config.yaml
router_score: "softmax"
normalize_top_k: false
balance_bias: false
tie_embeddings: false
beta1: 0.9
beta2: 0.99
batch_tokens: 65536
seq_len: 2048
Below are experts of layer 5 (counted from 0) of a mixture-of-experts language model. Rows are named router (the router's row for the expert), gate (a neuron's input weights, with its number), up (a neuron's input weights, with its number) and show model dimensions 256-383. Each number is 128 + 24 x the weight over its row's rms, rounded and kept within 0 to 255. Numbers have three digits each.
Before each expert's rows: a language model's description of what the expert responds to; "comes after" lists some tokens at least twice as common just before its tokens as in all text. This comes from a sample of Wikipedia text that the model never trained on. Tokens count by the router's weight.

# expert 37
What it handles: Spaces and line breaks. Bare spaces and line breaks in tables, after names before Personal information, and word-opening fragments like pre, sp, comp.
comes after: " |", " ", "|", ";", ":", " ("
router:169176131152097147088144136124156105147160101140142143136127130119108176116097095144124119153095117109118139163132136119172155168095102134169119143188130141106099147147177121138116183093135090124163133154144130142107112130152141151107136119118127113113129153113164123148130167123120100160112072105157120121126146146150141118132128110087108096118122122116132102079123123137148106126135
gate0:085146148142126140106136136160144058123083128136144130110155133129134111116141093098155113082131114165145168148171132112135138160089099158116125094163097128105115156153082106133180100119145102135148124150082114127113137114159105137093119119146110154143133148168124085194128116145147095131120137136138102161127153159138145120142132139098128110117141155101125136110133104106129182143117
up0:139136113156144153104144192128077104121104119130155103111159094121099112179119068131169124090114137146134123095129139120119145186097135144102115117163101155158116072101109115130131096135122119137158112134136086144109131076086142122126133123145102098149120134128130135155123076120108099127130138128142136106110184124130105148145084153128100094167126132142122127083131134132108138147157
gate1:133137149154122119123123143107149136090146085130103103157093122115125136153098113107152147126104114109119079117138107103125148135072129106118117166128122159123186104161080124148153159118118106154152121123131112111114129113143125102119081129108141114112141160142139113152150073094108118150175165135158160135124141125125079132073178140145087111133133123140149111128094131127137113172135
up1:142126104120136131129143098121105146135137117143162137127141126124142129170114088151129145095164125189136135145114131164104116135151138155114121074145141124108125138149163120133123090138133142117115169188134149136097096116084175156156120150173135148203158133085119133126119167093120146101119082168149139145115126142158124138135102087146149141123087113154164103116097178157122093113143
gate2:178154118122085143155122077088125110091103116123099103131132134089119146171110144114137143172105130139078112139115186098099167127139113128107117146120154112066089126082119110129094133126135122133154149102142138127151191152151121101121143104126142139070092115098147123153134100117138155124149156150104128124117146137114115085161113148181118126103126144165087112100162072132138153118144
up2:153141101124124102197130122141116128128144116069055125120139127078156106140109140078142129136133122163136119110118101099116121121142164125124062134042155125117122120123126113127099119115130093113155146123105095139115139180134090097114137140127134104104114158139126161103131090159136151129109154103120097124124102146146128111146135165109153124131106114151122133121125097133133122121106
gate3:152143100127122119106091102107177135160141132082085124142122147129126141139105128124148138105128182094131128128129140104138109134140141116125104143132089146130150116123108132130139176140156125146119142138105156189133160160118093136097138158142147112117136127143137127126137083133133172132139140137157100071168048109081106151099131121153105149131111127123122141121145148079136176110119
up3:147100089120135153162169121124108140119128121154148125134107139160158102125123147128079162153148110152111165097125129129127132112129140120139147110123170098118115133124170123103129077143129128087121113103148085108124118099126171131127133102100099163128105135092127154102120159102090106092119109117123169169088185143184128106134150096098154142098163137143098116132120111175111080154131
gate4:136139112097137171123091101130170116100127114107144147135124145108118128084116119160151133147086147156120152135156103127115124151172122144105128140154141149143104174125135160134166136144150114131146151160153132150148184122125111134153161129145105132126130134134090108103138138096123154135179161083088106136142132102140137131139168121088166134149129115143093143149117122141143174155031
up4:123147160132159142116091104175160092059125125121179153111150133092119141118092090149141142119127171149111135165173120122151134153147114158103133126181139116144108149147136161110159188154120109145121136147145153145156181134140139133114110106127081129091136118151120095119124133077104117144150106127153111107138150122153166137114132154084122127133124094125078111159108086152152164176072
gate5:100122124153151131139128112185112133099140132144139126145112111110133131178123082129152119132131118189159099115151167124127149125125130143191086122122134080144130091148117132095186131177115087105118106165111057123098117092115165146154165135125110139175129113175157124142191139117139151117158106161130090163123081160112114145107120131150096147111123129109134109110105125186150121097108
up5:112139096148133127145155108051122090149136110133091093149139172151123123096177171143048120091111110092129163150131136156136089116117152106080142117104157164134126149103157137128108090069151155138115132103129113104150153130118118098136094124143136132138145130057092141169104142134118123125090108094138160084166153113121077107112139110103153091136136123102116134137135159071124130147100
gate6:085175151127091136117150149127162165161114143163153102126129117162106078114135139103107120144110150127116127145119139139120133146120131144111113180113113148131093114121092173119142143091106109115173130157091130091127116154116149134115104153144115098103124121130114115119112173150139136138114134137120188111140130184147154139132142172094107167120169151124107109150129134108116118156164
up6:134152122106069133142089121095142114171132107105149145159179170191094085107087129123155123150111166127153139128100137101138150136140117149096149131111124094096122126184076162121157125103134091104119133125125123161135153113087161145142132124149141108102111140132162101139113096130132113109150103104149166140123077142134163116146148106121093162082163132148135063135091162126140129126117
gate7:150118128116118128150135182103125137189156095094111149122118176153099139112118138111102126146126151120145122115124117193150144166138149141126088109122163131141170154156089172118162116130101119160140126135154170123146159129122147054122104131099123126129129092141106101193102138128077134137142116138129124142143104117165117153135153145143126111122089118133123132162093187107084149152084
up7:158134150109085128132154175111147144180156104115117170119102174145122113115113107115129119131132174113139101122119135191159141182156143138137095125108154138124147163156086185123167122149099098149154123145144157122143146129115138076141118139085124133137144093167093093203085118148100121137155130115113123144121091125182135147127131173121113083134097136146126139154084196103098118135091
gate8:097145158150105123120171123167155124136112120143175130125142120145135126136079109106134122124178177083090106127147144127117131117153136153153134146123135074115084152164142155145142141109098050144169118127153108098175149123145117151115125175092120161134165121148083133134150158095137136146133119096123128095140093141151148146116110132097108155108088138099139099121144155126133130111121
up8:082114136159124132114158157117112115125097109120114123140164073112139104173133125168162177119122118111123125145116146142084114127140132143088136126112076085133137120125172144123128162112103114135112102150149147098150136096132082114103120134107121106152158133184134094114112150084179099132158111118138126103164145113190123183111086110131187115122179107112132115131164148177107120112147
gate9:125161092115159145097117160114120136111118151150123144171157133109143121090128106096129119161108139130170137110136115112158129135125120129141130109105130130113147188112139141115164124106113104128148124153080129159155086135147161144161093105177127095140161106151160135123150143078129119129095105145111136120135084136116117107117153133146096183128095180135101107129120113101135132079124
up9:145094152155117133207144064143110128164129109120153108087121161154150101182136136147142143088136170138105122138147139145122129120143126134104144130149123130168118105170133135092101124144144156130111136100129113127097167133091100132130114145099157153143105148120094142150118099156130142106159162116127116159117134105132143135159124116136153078125132102119128120143108147121121128171113
gate10:101114123125135132097124148127164113110099088143118068115150111140107086153106093131168148119147174124095148166168147136096156127065111159095112144109116112130109160119152132141091133113142125152162086125135101127151114091138127131134181149153058139163095143157121114117124133145152141115148114121118164113105135116122147131133071155150128177130169144136125184116128100160149071110130
up10:134143138110098099118135140122143146091072094131134112116175136140101096143097107107194146135161151131070140128146139078112158128095125143159095144113098085073096144146134127144124121147108080140160139105156107128164127137141133138138187165127088155128086109129120144117169135129185149158137130090113144099115128127138144150118105188121120136152119122114108169115151122140118096106143
gate11:102122118161176122112150140085129142149126134089148137124168157138115106122134106095122140131122131105177143141156155122180179127126124169104139094144116133129112127137121135139178127178163121120100141145134108121168122104110147125120181185145166160129166148077096101123113128125148140114109107120127183116167139121103120137098100115127125116130198127129151144144105152122090131097128
up11:109145097116153134145139143099120167120126121078157109109149160116096108128124120135148135143143136116186165131142107102112125121149132098092113123142135159171123148101146144137144084116134107176132116137106161124162129108134137122111137112117168085154098140100111107110106096157095131140152110152162117130142125125114144170104080074150138116137115099119142175114103138140118113174110
gate12:107108103136157178111171147161132145081141132175169105136102132153078075136119130107125094137150145113124147138130092168120108116119135095196146152151094150185117094108144106145110118089104131069128113126123094146107130136147150136128100147118127093111157160160111112152121153125131116104162124152096161122163120146101101146097176059155131125113143110127099136160132129160116112194132
up12:145126124105125080147076108104132123135109118111097129149165094118154167124157119157140157128112110124128113103088162095113137158117130161082078117102128114099165145127122132116126118157157159168113142138132154110118132121110091115118155111149140122158103124118160132120128091146116121158104127125164080118097152120147173115155095193138152130150108129116133132082118138126138131056114
gate13:145120151136117150087138118167124142115143134139148093113153109108140117175108163087123107132156112161135154124130137172089132106168131157125114140173157068159110133139146135094121093099092109123100153176143146114134120125159123135170118130122042141132127139111127115149164166087151146080137095159096137175181105130144126164166140145125145133119142130130114088117122118152163098155134
up13:135129150183127179078125119153132132128134090141131077111144120118124109156103121120149091089177117153162147121126119172107112128115123185114118128149118095189127167120137127104146115093112121134121121174141150125119124087155133144145086114150097143149155139106118113151130147103146121091115098167120128134180130118146127130136140142132171105150145098122157109108108120154131106134113
gate14:156113165159149090130122076162133141137146146163129121140114123131114094102142128112155168119171116114137154119101146108120157147130155138170120147071156111106101119138112107098148135135087130125142147128148145107152122152165117151130116123092137144140132076108080126121163129101144129129131107094109137104143178124128095131132153118116110152122138142118097133099153158154152135077144
up14:209143129164136091133130125169115111130122116124095129119122125139106107123118162113131135126138104113136133135124144111095161121132180081143083135057113130123119115150105121134140137100095121122156139098169144105138128124152093105102087157106155108106135128118143127130161106096140157108149137107131105104150146118131088096149138106102124104109158122128083125136146152126118111112137
gate15:114124158113152119147129165155130125114099163103155103073126126120128150120074130102135116129116118131102156137104111140087118132106107096125147166162110178140135069109109139139118142107133172148109111114112170062109124100179075125123125115105181105091057110157142138098114108125134128137135154115110149121117179154141122114125144146130203123117190118140112191157147103152145115209128
up15:150125126138134146115087108090141106108101117135104166184129148103131117125166128148134154118116148130153097150138127117153136116144138153102117069143142111113095155139119143114123123170140086133124140176118112151142128148099186126136143159139114152157148140079115119173145168136124111097123088170151119130121115095088137153144113093141087124145077139122156090084120166106116145059143
gate16:104131119126145136093135132099111133180089173111096096067134167146101150087112155157141145127091195091147114127152137141146160105127112107128173144133093200122124132107140140154100156106152123147133095133159151151148156102112122122112160118154165157087131133118147113106143123138105106123142104143126115083133099141120104116130124095170079167131103128088127178149179131088136158115120
up16:106146129126151136079136107113127128165101159098100089094144163118122148110093165141154148127106197067138122143151158137153152103137116136150154122143098204114118139112144147148122163108132096185137109131161160120186163112120121141115160096136165151087130138128161104111154131151118121129136096132129127077133089142124125127133112121150079144147082130095133181141156126097142150123112

# expert 32
What it handles: Common-noun word starts. First pieces of nouns split into several tokens after the or a, like forec-ourt, spect-acled, mon-ster, pl-agioclase, Bell-wether.
comes after: " the", " The", " a", " of", "The", "'s"
router:142075158118109157142132105141128142139132110117157126164136103078089105086105123138124151118110135130125170118119126155155135111158140141113158151141123118134109171142148165101101158167152126143122111136124126130120139115164130130102125106133149135093104117114125099097113114115156129139093120142107127090163163139149151157114135115128118114147164113126115131072150156154162155083174
gate0:080100124172185093122141166089110099091136161106156122088131141142150090125141086140107125094083091136192151127141151157114112151142128174113103122117126142125152100095149122138113140181167127107140100114140127124097115093165118134099136134147132133115171110152140114175145084134157135135131122133130120095145147148155142135097132130075124124165122112133176142119133148173134169116142
up0:154112114115135196168151155136128137141092144137109138184148132117117123142118127161100099183110145135089097102106128142149140121133183092140105115132103137103111108153138127151123153133110163154138153134142121132078139133098061102142160108168142156134098156138119148097127088124047121135118129125108138145092146143089135139075114136138076129121154104123130112121132120123120127122102
gate1:106139124148137194125140114087130160090123112105156114151161126157085127152130094111148107136110118139170146154142164111125156131140128130167094156138147121148143118136135107152159123113105123123115167158155120124144140151124131098098141134140104117145142125094110110116123137137090109086135109115115154113165163163143153121071121094170137101164162139124142145121129156138115132166132
up1:145125159135138076120137136167162082168106165163146139108112127140120132137143116116102139163147104100058089141082116132136127126130134160179121121104128129144136141153174152105132127142165145104096118132128109128078127117128136163120140136144113129115136134167126134130152161124169139157128146115160119119107116112117102109095120127116167122110122173111098130110121122128084157088163
gate2:117131154122143138112158113078097115082109125097151154092116102149116126139133144106149127142154124147140113149158137115071083127146125109113103132146102082136128126146098130098153111166164088174131123126122099092087127117158170107102136156102114127125133129122156137139108111107150072130142081147146165121089154132094141146121138105140115150157122115148126162133129104150148092088161
up2:127158128135094102149121114160153115161123091139124118157138122162128133108110118149102163161101143111139125104107121089184151155135127131140148114116137123107122157115108145153147099083094179114160118126104131168119123128117118164160139134127116162161132154103079158128106177134115144139097139095092098134141102143153105131139136107125131118125134134108102153120141171139101194132101
gate3:106132155177151128135158090093121087069100129125145121144167133148177107102157035106141157155113121163168108152124136156101109135109108114105111097169135139139106134140128149184166108139166150131126125115113140143130141109114122130117149141116111148137175129122130120152105123159137128109139127124166100167114127132108134106101143101132168125156146146158120118101162143109142111146167
up3:108143135150103093149146166124127066035101176102131154137182142145136120088097085084115148131092135161169124149153076135085080102114107144103095109112109105108178157097154132156145102157138106127125100124138121117136140130146120111128183128120126120101134184152117136116153107117149141145113136133158138143116054109137136128158103100133141103132127127170150144127133155119152148138108
gate4:122107119136101123141130135109110107050085163066166125146107118099155156117115133113118165115114113072103157143134164062129167112114087108119154133126085110110110152089149113138147152172116120138118152146169138129136114120141170167112168099138107092099109119130124130132145137127154130131106169159158170132128152112119139111147130109131143144111163128152098155099109109122133112135123
up4:122122086141132146141171111104082099092102142094153149121127132106131134107123128090093137084108098114158126142142167111123156105144095089127172118121110118124078119099155121115127131139137128111135120141148102141121135153156163183179163097095107091088150174126145165129139141160115148106096085123147138136160115141117138114116110084086124157111149124142104168114108083155126113156155
gate5:153114105161136134084092115160165161100133136100082109135146105162090125146087120162129171118112149112079126107105093164137133092133149139147119123114159129110146110104137166132093084114109106140149148151139158140140132132107143103154178113138125099136084098133110167104142108119088145136177118092136110121168101103087076126175125161162093143100139131105086163119138165139115137123122
up5:145107141159140136086116129135171139112138150116114092134188135154110136129090084137147171147111121099123147137156096147136147110101104145133125131116122108113144144124160154139140115154093096162146124155172124130170125132147144122109138121132157112087111133124074106090144125091094114141152100112135141091175148125143104126135110146131102136108142117127121163088144142137153142144170
gate6:111130112142127185145120119094122096102118161135118130111134157096138143126118161137123081131080116084153089135151168116134157144111118092124152101152148143145131139089135111122121128091147126146172117159155143101182120084119131109146151101137111085099142156086103131154141108141143101104112160104094129123124134109130140169094136188131127105158142104114133106153050099105137129175125
up6:182145135118135058119119159159137162141152088129119138142090108161111109146122104151128155143150163156118143087091125149135097112174114139137108149106126120116131114157132135122128132149115160103092144121085120151095138172094131123131075143134130160166149099132161120103073121135094143119161110125176123138142097119111122097144127076163128146102093159132099112098180148136111115113132
gate7:122100128124089130128157115108151126138148136120130136081142158148130117158135166118159140114156160140148141133132065133049133122130153161089073124105093113134150134116105137130164145123118136155149132121152120137146103109181145135102157134106132130122126096146105127105143119078157116157159096174160155108112130139141124139172093137107077144095120101148167147150101107123142139088135
up7:111169136138145146111127129147133134125084112160147130128120108126091135092097075162095133108158115148138122152119115115181095136149133094127147130123135143143099102121144083114122148123129171107135093138127127123102158129148093117151127108147106129118125149112127132109099102151095135120130110118098087128148131151115105123099153107143138105148115137147103135115165149165118102157119
gate8:118115115168174113144136109109119165158147127161128084110127101115142105128157153104123136149119113114084167156109096107165150140098154117137097123087131125107161094169127119111137095137100149140142074108118160103123137162150150126148096110109142147113103124088107116135143128112129148147142144144111137095113125115114135089121129174116137128157100132147088101123150159143104132105153
up8:119119141169145127136177127109126132137125148156160113098166131103155119136110156095169131167116115127088176158132126120143169150111131126120121134119099125129148124153150145123124106151122125176156107112135108104149150135155139143145119108139119129070084161131098114119173143080128159152119130132120152083110139113146140126102115173075140142136130109148106143116164129130118137110165
gate9:063119118123160082134155135163130129153104112141115120136104098158165160134123092134095114178144130180111172136137113106106104109119124163160082161114100093104117137131119146119120135139133136100098100133123165116133124117121147121142118181137106136131145108147145154100132166124151108074119143160134126131127167158117126123146156164129124170116151142074161131097156164139175105145143
up9:083101128155155106127162129151097092123107117114143115149153144122149171130133118132122133179106119148147164122115130108117133153098080173145112142121070086130130118141107170116129116167140122154099124123123149101104151111134141138125124161123130158134127114129147151127154149081110088098112144165127159107123208148132138146121129171094113149149167120086173111081132124165167116120164
gate10:109147149121106126115144105125175084133109155125126149090113141180143115083134089124111146089141137130150087177132096120130105121113177172095157161091144140113127183141158140180103115115115131127149137127135173140200094148144169171165122124143142123108203152119112100141116155148186164134117122153183107073118095128150122112142110078107129133097111108164116114132083161107142126142135
up10:096114123186132153111163128077153116134134143126120109125086143160149089114151071094144102117125146120186085141138091154129133121135154149128134123115138165161132178133132138156106162115148110158139098112148158148153139119162170163141123159108139107128151179154116116178131113156137136143115105147150092101111131116151093134121111123106131099169107110152151130165093142131140120171165
gate11:116126122129110135153164142151129165150128151106141119092122125145105067142170115162064148098122136147135136120105091102084136140106177164126108139119136136116117116102109090127098082095147136091110115158084134149100106128107143110156138151113098142114098073157126139141121123147132135125109152141112120110100091110100129153127112108159149154140104128088160156092159136138145109130131
up11:114136118143115127124186133119135138145104186100149121115153138107113120118165116145085181112116121129139154139129123118104135178129180176109136146140136121140120103105106106126091060121156129102142114157092127144121110118095150126151140173089102136117123110162109129158129134150147134114110167145104143129110101083110132151138108132141153175156131132105162150085117138148138133135143
gate12:089120145171126139141113108077127124071112130108096116099178139133160164088128118126143153136100097112104135161156147113120133130101128135098148129117154102111133145129136130172121083159128115161104115123185137099182104117146151164094168099127106136105191146096089117101131177144160136116109143136132166134128115121123128139127152140096154121142169147141115120116103141140105123119111
up12:158144115095104154151116120145143149158175176103126164158131145120075125163165171135122112114140167150121132126112117114119125143114138098151142136126126148096158126133123136057116118108161136087117170115118140124116110129099161132139106137124140100086116152171122144136109130110138120066138130125138109115133126110090135141160118064124078108093123102140139098124133149133122105117134
gate13:154143153128118087149147118120105127140142147146084092108074147120174146129139141077114096180127150117119128126165081138107136173131164142150114124085150106131150142138098097120129128076137082116153052116155106112124117103111124113130124115132143124119090161171145162171163040085153078148148125137135098100131170149091126109113166133108125135104111062119128099153095150106095105128158
up13:115123117102133142118118181155130138121128123118168166162165119132094099154138112142146131084154113141135110095100148098151107085171124107095114118154101156104125123119142139122155117168124160126090197112093154146123131124125120151115123167127133143123122107106128105068110182127100143107143152124157154177125099135163105121138075131147121126150121167135106140147134105144160118171098
gate14:117150125115121151152092128140116136108085143114119155109093117120152119132113129161157117169111119121073136133091151108146155126139111117102153154145156140113131141164120139164111092125136129129142210115109155108123133110064153131165156105148105134110159144081150140104122144140142132132137127148093155152093178135053123127124122184154115088129138154116111139102072146101123104166109
up14:188110115123139096097133130129122108161152139126115126139131127136120156111133136146080140105134133135140107103145090145104085129119143112150105119101131113135135117084122137083154158128109133110109071130141104135089124142165099075111107095125133078149100147140114127141131091118103120114137137111147099112163089140178102120121152092096135158101096094128147111138176077131124141103120
gate15:153120139092159111084124128167155119127139141129136117077127158110178113129146133126122138141144101103119104151123102151106127126107147088143136099132159121128165134153129132104164112125132118134101095138160183139147150180126114144131131083165125112168128101129152112132096108110143082160171085151094112095136135110122140087138136164124159098106148173124109087130166108126137144124072
up15:139125094171115140180134140105063127153138121124097138176093092161100138156125156147120092122131125157122111095097153101135110121163108139143108148085111134139118104115104107146104137113125147089120158106106086133093118139101139107141117161107126133127131150132129145126154109165112145085119162103149114174145100128140120158114110100152119147148112086108144159127135136128093096125176
gate16:097110168101093112162140114096106092091115151088145137103148132130154142090167133130111178131097114095143172154154170095139145145123114151094157157134123112066138162119144141153141100198122101159143130087121120111147100128164165163152155177118160130100159126121093111140141142142171139109114142185137177081161162155139161136147130133150135107143137122141162103094124149130130144144139
up16:121156121186149036113170160109099110108108117122134145084126148156155127117143125114100174136146108136123122128144134069078108164137131130139094153105109111112114123115135137122145167117114141146106091082123122125116115141157124114123110169124114090164145128154143144155136138171100081125115123133141123121148144127145130125099127123103143165086114086103144151109162090133143130141126

# expert 2
What it handles: Nouns after articles. Nouns and name words right after the, a or possessives, like United States, the band, the club, World War, State Route.
comes after: " the", " The", " a", "The", "'s", " an"
router:077101166141163178143098093137138151127135155114188164150172145120119112104120132120144122107110130153145070123128151143122124112146071161106130162171123100111119164113123142145128090172135146123121151092145161183091099137158114137103132146137161135180133135112130129097118115154121136115104101152127139116107149182135144157106123123146101151119145112112164113133105120148139136130147
gate0:116159125136145099120145140126119137127131110110140096125113125124163105142093121117133133126134133151177143136127143101099125121123150138102149077135101192125104111128144122117160156154124159128112137128151122086128118136164161157081142114083119112104146129163120115138161110145147112123097138155141123112139138149190146119101122113127128111190158076134095178103100124137107118099168
up0:119148131129158127089119112088119162105093115097126119130102183111165123135147165082098162114092094120116150134157156134162145115096105126138129123106128138110121120179149132153127121146120135172163135123125133108120132109143150125092155140145123074074109132118146112149111119138136151135115140127129158084165144100156169122117133147112140121140169151137126102108122131110129110121163
gate1:100107150131127130150098143109139153170143144171163134109135094110135139168146140171115089172102084151101144121101150150078129108189160154106135147144126149122113123106077163119118072069159164106114104114116112156079133138073155114113139108122142136152095134101110149115129138144124117134138098144104131130151116131158116152134136144143110130120134105170115153141084158121095115152116
up1:092131156140136148119121119123151168121138123118167106100167124116154140161131137143133101151096073164116138114127159125081142123176106158099148128160116120098118139101075170136135087116157129146152135070136124168111128112087170155055149157144172163134154121122137086129122146131143121151093114145109160144146168139177163172114120152107120137152170112163101144131113121158102147138135
gate2:134097153112157147095077088076116069163160146112135146131136120132152149103112079162109129098149105118107149079135160120139089154130171169126137139127142130197146151107167161117145142114162179159115139139138137119159140068172114134133114112149119119117162116114101106119158141110099130120151128167136140143141097097119130132116119165131148138154097114129132139140127143128127123135185
up2:132117093138137146128037114111165103128213136085097166102162162120170177136103112170143135105117153107129127114138115113138123136138157125088100126113107135145073115115135162147100121116123134151081173119146133142169130131123107083133122098202118101077127170105153108108141107073180113099137140112136146138110123108115112096167118144095130137122121155137155098133147125092132134075150
gate3:128150115086123114125084135111157142124109126149119140130134139124174135148188108132133139103127092162140131148128132117157139140104123155134121129106131120116093174153122117161150141109091091128127105122161149111133117088123112145159125133145183119101148131186088112124157136125147076173146163119117167099138153181161165132124104127132128104134129143136118138122128082133069119071160
up3:130090151154081145154156107143119134162152136128131130116139126145137067136115147115104143128138149109112076105107128129100148117172132126123107139147132114084157123087125107134120109167125105125125118105128147161148133141132094100129131141142065127122126131080172150118110135144126145103167103141105126169089129112093137085115129157158114149075137140115097115131166178156130164125089
gate4:122183128107136126114139108158095144143139151166120113104112140116138116156148116105126153060102146144116113105124134117075122129093156147118122097089136139123096120156145131137140156112125141078124187123108155088122133118075163139091135156096132156155102101109127087160117126101130160112111113128187088113128151133142095133124131116162137087128124126161157108108136124173104132104165
up4:112163110093145116067097100116113135153133167126170119112154132148133131136132085113171167067152158122155136174138115111081090170116162167126136148131121120108090122109160138147121161121149150116156162158134148118155138103102149147093135142116149135124107117130128086159145144092139133135088127164174141093153167167138099134113091124120135112155132103167122118095119106164138135139158
gate5:115134141144142143143131142100110141111111155137152117159117128120170154130086129106139132113127095124124129076112142112111136170120114154133157089140131127095126110127105126170117144154120090124151166155131123121110148093083141155111105142118127108145126112149117097163155102147141110150144164109149151121088139121137103127124121138161156153151118124118118110119124129158115124133163
up5:105144099158118123127158146127156121144135150102123125107157116124111158121123079135107072122082150134145128165191105156154094134118073127153131130114083125130144122122168159113095121154146132144126117141182144188129131102152128040148112123093132098116146183137142089135134152145088130092111137134120127130137151145150105134102076147120182095084110127166074146146141111100111113145122
gate6:137128107139115137109125136117159160108105154107131103108142145160145098128094182119113169111122101087146159169125151130103161122147116104066187137133096152140103132141128120165141130143089134156132115106124131123198164122118116092148160153144128127095106148143137105111137159133124105184141144095116170119126115127191125115135142162145127120116150157164130160123087116070107159132103
up6:139138170120128167164107111159144133141192140127098139114142099122121163115142136124149123130142112158132102134119114134136140139150150128141112133148152104106112144140144130138113155134163146127115135080101158118139141161141143127120100112136141136119118079098122099124109112141143179107146115160129122151097179092106124146151127114124119112077142157132120117113156145154149127102108
gate7:136119108143156137079138179131126118120149166163150092145122085108133113159105115130129113137102111157165127152097144127139140147109121119151125109144135117118122113156165141154196108126105138160125106147162136139101133083117120150120155154115110123127155129083101119171151139096127138127149177149131139083131101135133136100110153158132160133134110129168126130134073118191092149135115
up7:152119171098127128151112095128140120153115095111134129128136137158145162124072143111103121098173128134107125089133117101123121106146133136157136121139101103071110130099105117128092120119145124106109143125139085139132128165137094145136120141154143133181076090167136103132115100131150110145132095118103109148105152127102125142117122139111107160169150126091130154103158143113150118130112
gate8:144157125155154123130126149175115150161119115138129100119121098121113114119134138123105103091106096139114153112098142129137126125162064137140120115144145164136101148128132149126107158122131119152116111163062136123121125142123126133103154133187153064194139133161105159163129133143127130158110142133112115149131149137127130101129128112130134143179122142126140104123126176161132138127162
up8:115094126109096102149138102116119125133121131132098143165121131155147125107141122144090143181159134127101086139114118086160115093117168133167110124095126106084123116146128090126124096127113135095111132106195114130118140104134105134161098140128105183110106141098161108110098132118144159118166121149116103119094101105097082126128132147131127146067112139135136142160092101113099083112111
gate9:114112119136107150120152099126137107188160131163138121130115096063108099092152152109059147094179104099176096147077145154130173130129137127134113096109131133124131123177108144120171104116065094137106117125138140118163157133154107125155093110104155168075111155152116154113129120116128153112139108090134084120141107132138122118163113134116150133167157136135115127142126147158123123086092
up9:103089139119132164117133088116120120175156145173162121145133121080112111101120144108101163135188111123169095151083148157138187136132125125142131098120098109108133141155103145111187098117078099159095110137142131140150155120148121138164089108103136151093111148128136127144152140098125146125152104104102094120124094151118145132134107134139142186162150179125115119120085131170112132075100
gate10:136118149146151126131116101104096124086130106106126099117146145105148136128059129076106149089101095148165155127170129124122159145105081150098102089124132116151146108145145114113129157140104105169098115169134099117181118112162151106150170135136090113129113148131115096115184091105138103134129156137159126120120167120164169132136107167115159135183116137135142157095111142136115102123152
up10:124135112094124116137132104137138163165160128156144165161116117150120108125185134165136090161155186136118083131095101136116110101154174106139129131099125145131112112103135166115121104114143157089107125113128129141089151167081104146130082110109121137122125123153164152134077151132102146138141121117118122139105093137083099116150132085142107136143133105101137080142174121079146147130111
gate11:145105154098142134150107081110150151117146141111131115092140207105138100114115128097140107112125124140117115156164104136108109187095165134125169133106137129121108142126139173149145152141142122145141179106104123110176117154112122157091092097103128126089116107141116105144140108114189118150109152137095129110115180110136144081128099108058091120135154113164173106089116118143155099093115
up11:126114105150131123096129152136128152120114094169105158123104103141096147098114137142116093163126136126121120134097111143143088115155164126088093159162164147145155110090112103126112106137135136134153140119144097103128119141115063121141142113183124105131098152121149154112102116139117130104141092097128100151172136092079156139136174176093147117134127153124127085158102151127140142188140
gate12:110105164115145103118131148121146131120132124110149118119140126100173131102128117154178088155138138084177163180144106172151120131100119152114117098128117164089144129168119135155145102138115095141136087132160119124137097116178098164131132124116157108139147132132126129133149147105156102150098125111144141123140133144139151142129137113121085137155136071125169117109154105168160133136115
up12:112147105117104113131128153092143169157143152098125105131130150109101141173138144148179097137175168150132140157128084097117094090145165099126140119160103108097129107128107096152092128089109136148148109132129119106137134166131131114117128122127124105131099110116118144134162142150195067135145132176136137125134144164163155102104117086146148154132160065159177101127150065142123083112128
gate13:080144156128120146143150138113145198135103138129155058097113115111163121137099095119118132153130090164119132169163121124128110115108153144099119144128144109109147114123122125140141089143105092118151137103108111102124099081115156138113143171138152146188136133114104113118140153146073126175102114133127164086145113104130144134105100142105101166131143133107154168149125086158113166116116
up13:116117140127104093140104098114126170147123135157110131147132146131142087162112104223131107077133137156126106126120092203128137109118126131106109145149159109144115162166117137126130111117181150114112170151098144165102129118109144114097118144133100104178109154166166103125119153174087150148143119160120130145150106109130117119137130124109094135096085090157139093147110172151066106104127
gate14:140115130131144165109087108092122118128152086113116147162127110106092151120060148115126116153146170116143191065112091134177133136134131123094140092132130126162136126151111161107152130142146149115093139113157122114182166117153115144164132131107110135136113143149139094096128115108167142124117101089116125138142124114109138149129123117074123098195142176135136116154117139110163065145132
up14:125158113106119079154142137159108165142103153128124108112115150130143123146168156137138129114099076137091080157118149123108118121134127145167090155146126144149160113119116119133099127105095093135141122159113133144108097163118150119112104116125121109101096100099142157144111143161078108099143148114147087156098123117116119109127118132168148122081086113131115131142167095128099169123117
gate15:126100152083134139131127115162170113142108127151150151128106125149121098126169150146130167146162110063135132160145125081130148135145143150105177147122120085139102140121082100162123082165163096130173079079151157162124145120090103118122162147114090133183109101165114114154125136145133140154111147125078132097107105121088135112124137107121140135151124122153105146124095076112094173131081
up15:136128130147085113121138168105090149123156142109119090122144119092136163105105106129117131114097150147106134132120110178097130145124103134162090128119116147137135120156174147103138140123132145121117150196084077097156096141146140133146108129132124117098137155118135144120128122102138141145137124125158140133125110165136122138134105145098085153104152115123160113137140185143158097135163
gate16:128124108135136106143093111140128103146130123127115143096132150134149127101128089092120154112126121137180110133173115121090168145067141163119153116116109153146134135139173133122146193113141148090159111103131131124172094101136098127127123134099111116097120141148130135133143150114144113189119163161104087079149148107165142154080117130070102082117174134118088127111142120159083093088130
up16:130151160117108157117133134123179096140137135132128134152153101115109129150099147146140110137119174092107126114113153100129135097157083140102090163149133121091144142114105133111127085144121118162112126117149125114138155134108129149155160105163097114164092138150117166093107116103118130148152104100110135128116115134062154137183119173159120146120124148087123147163119126099167157130048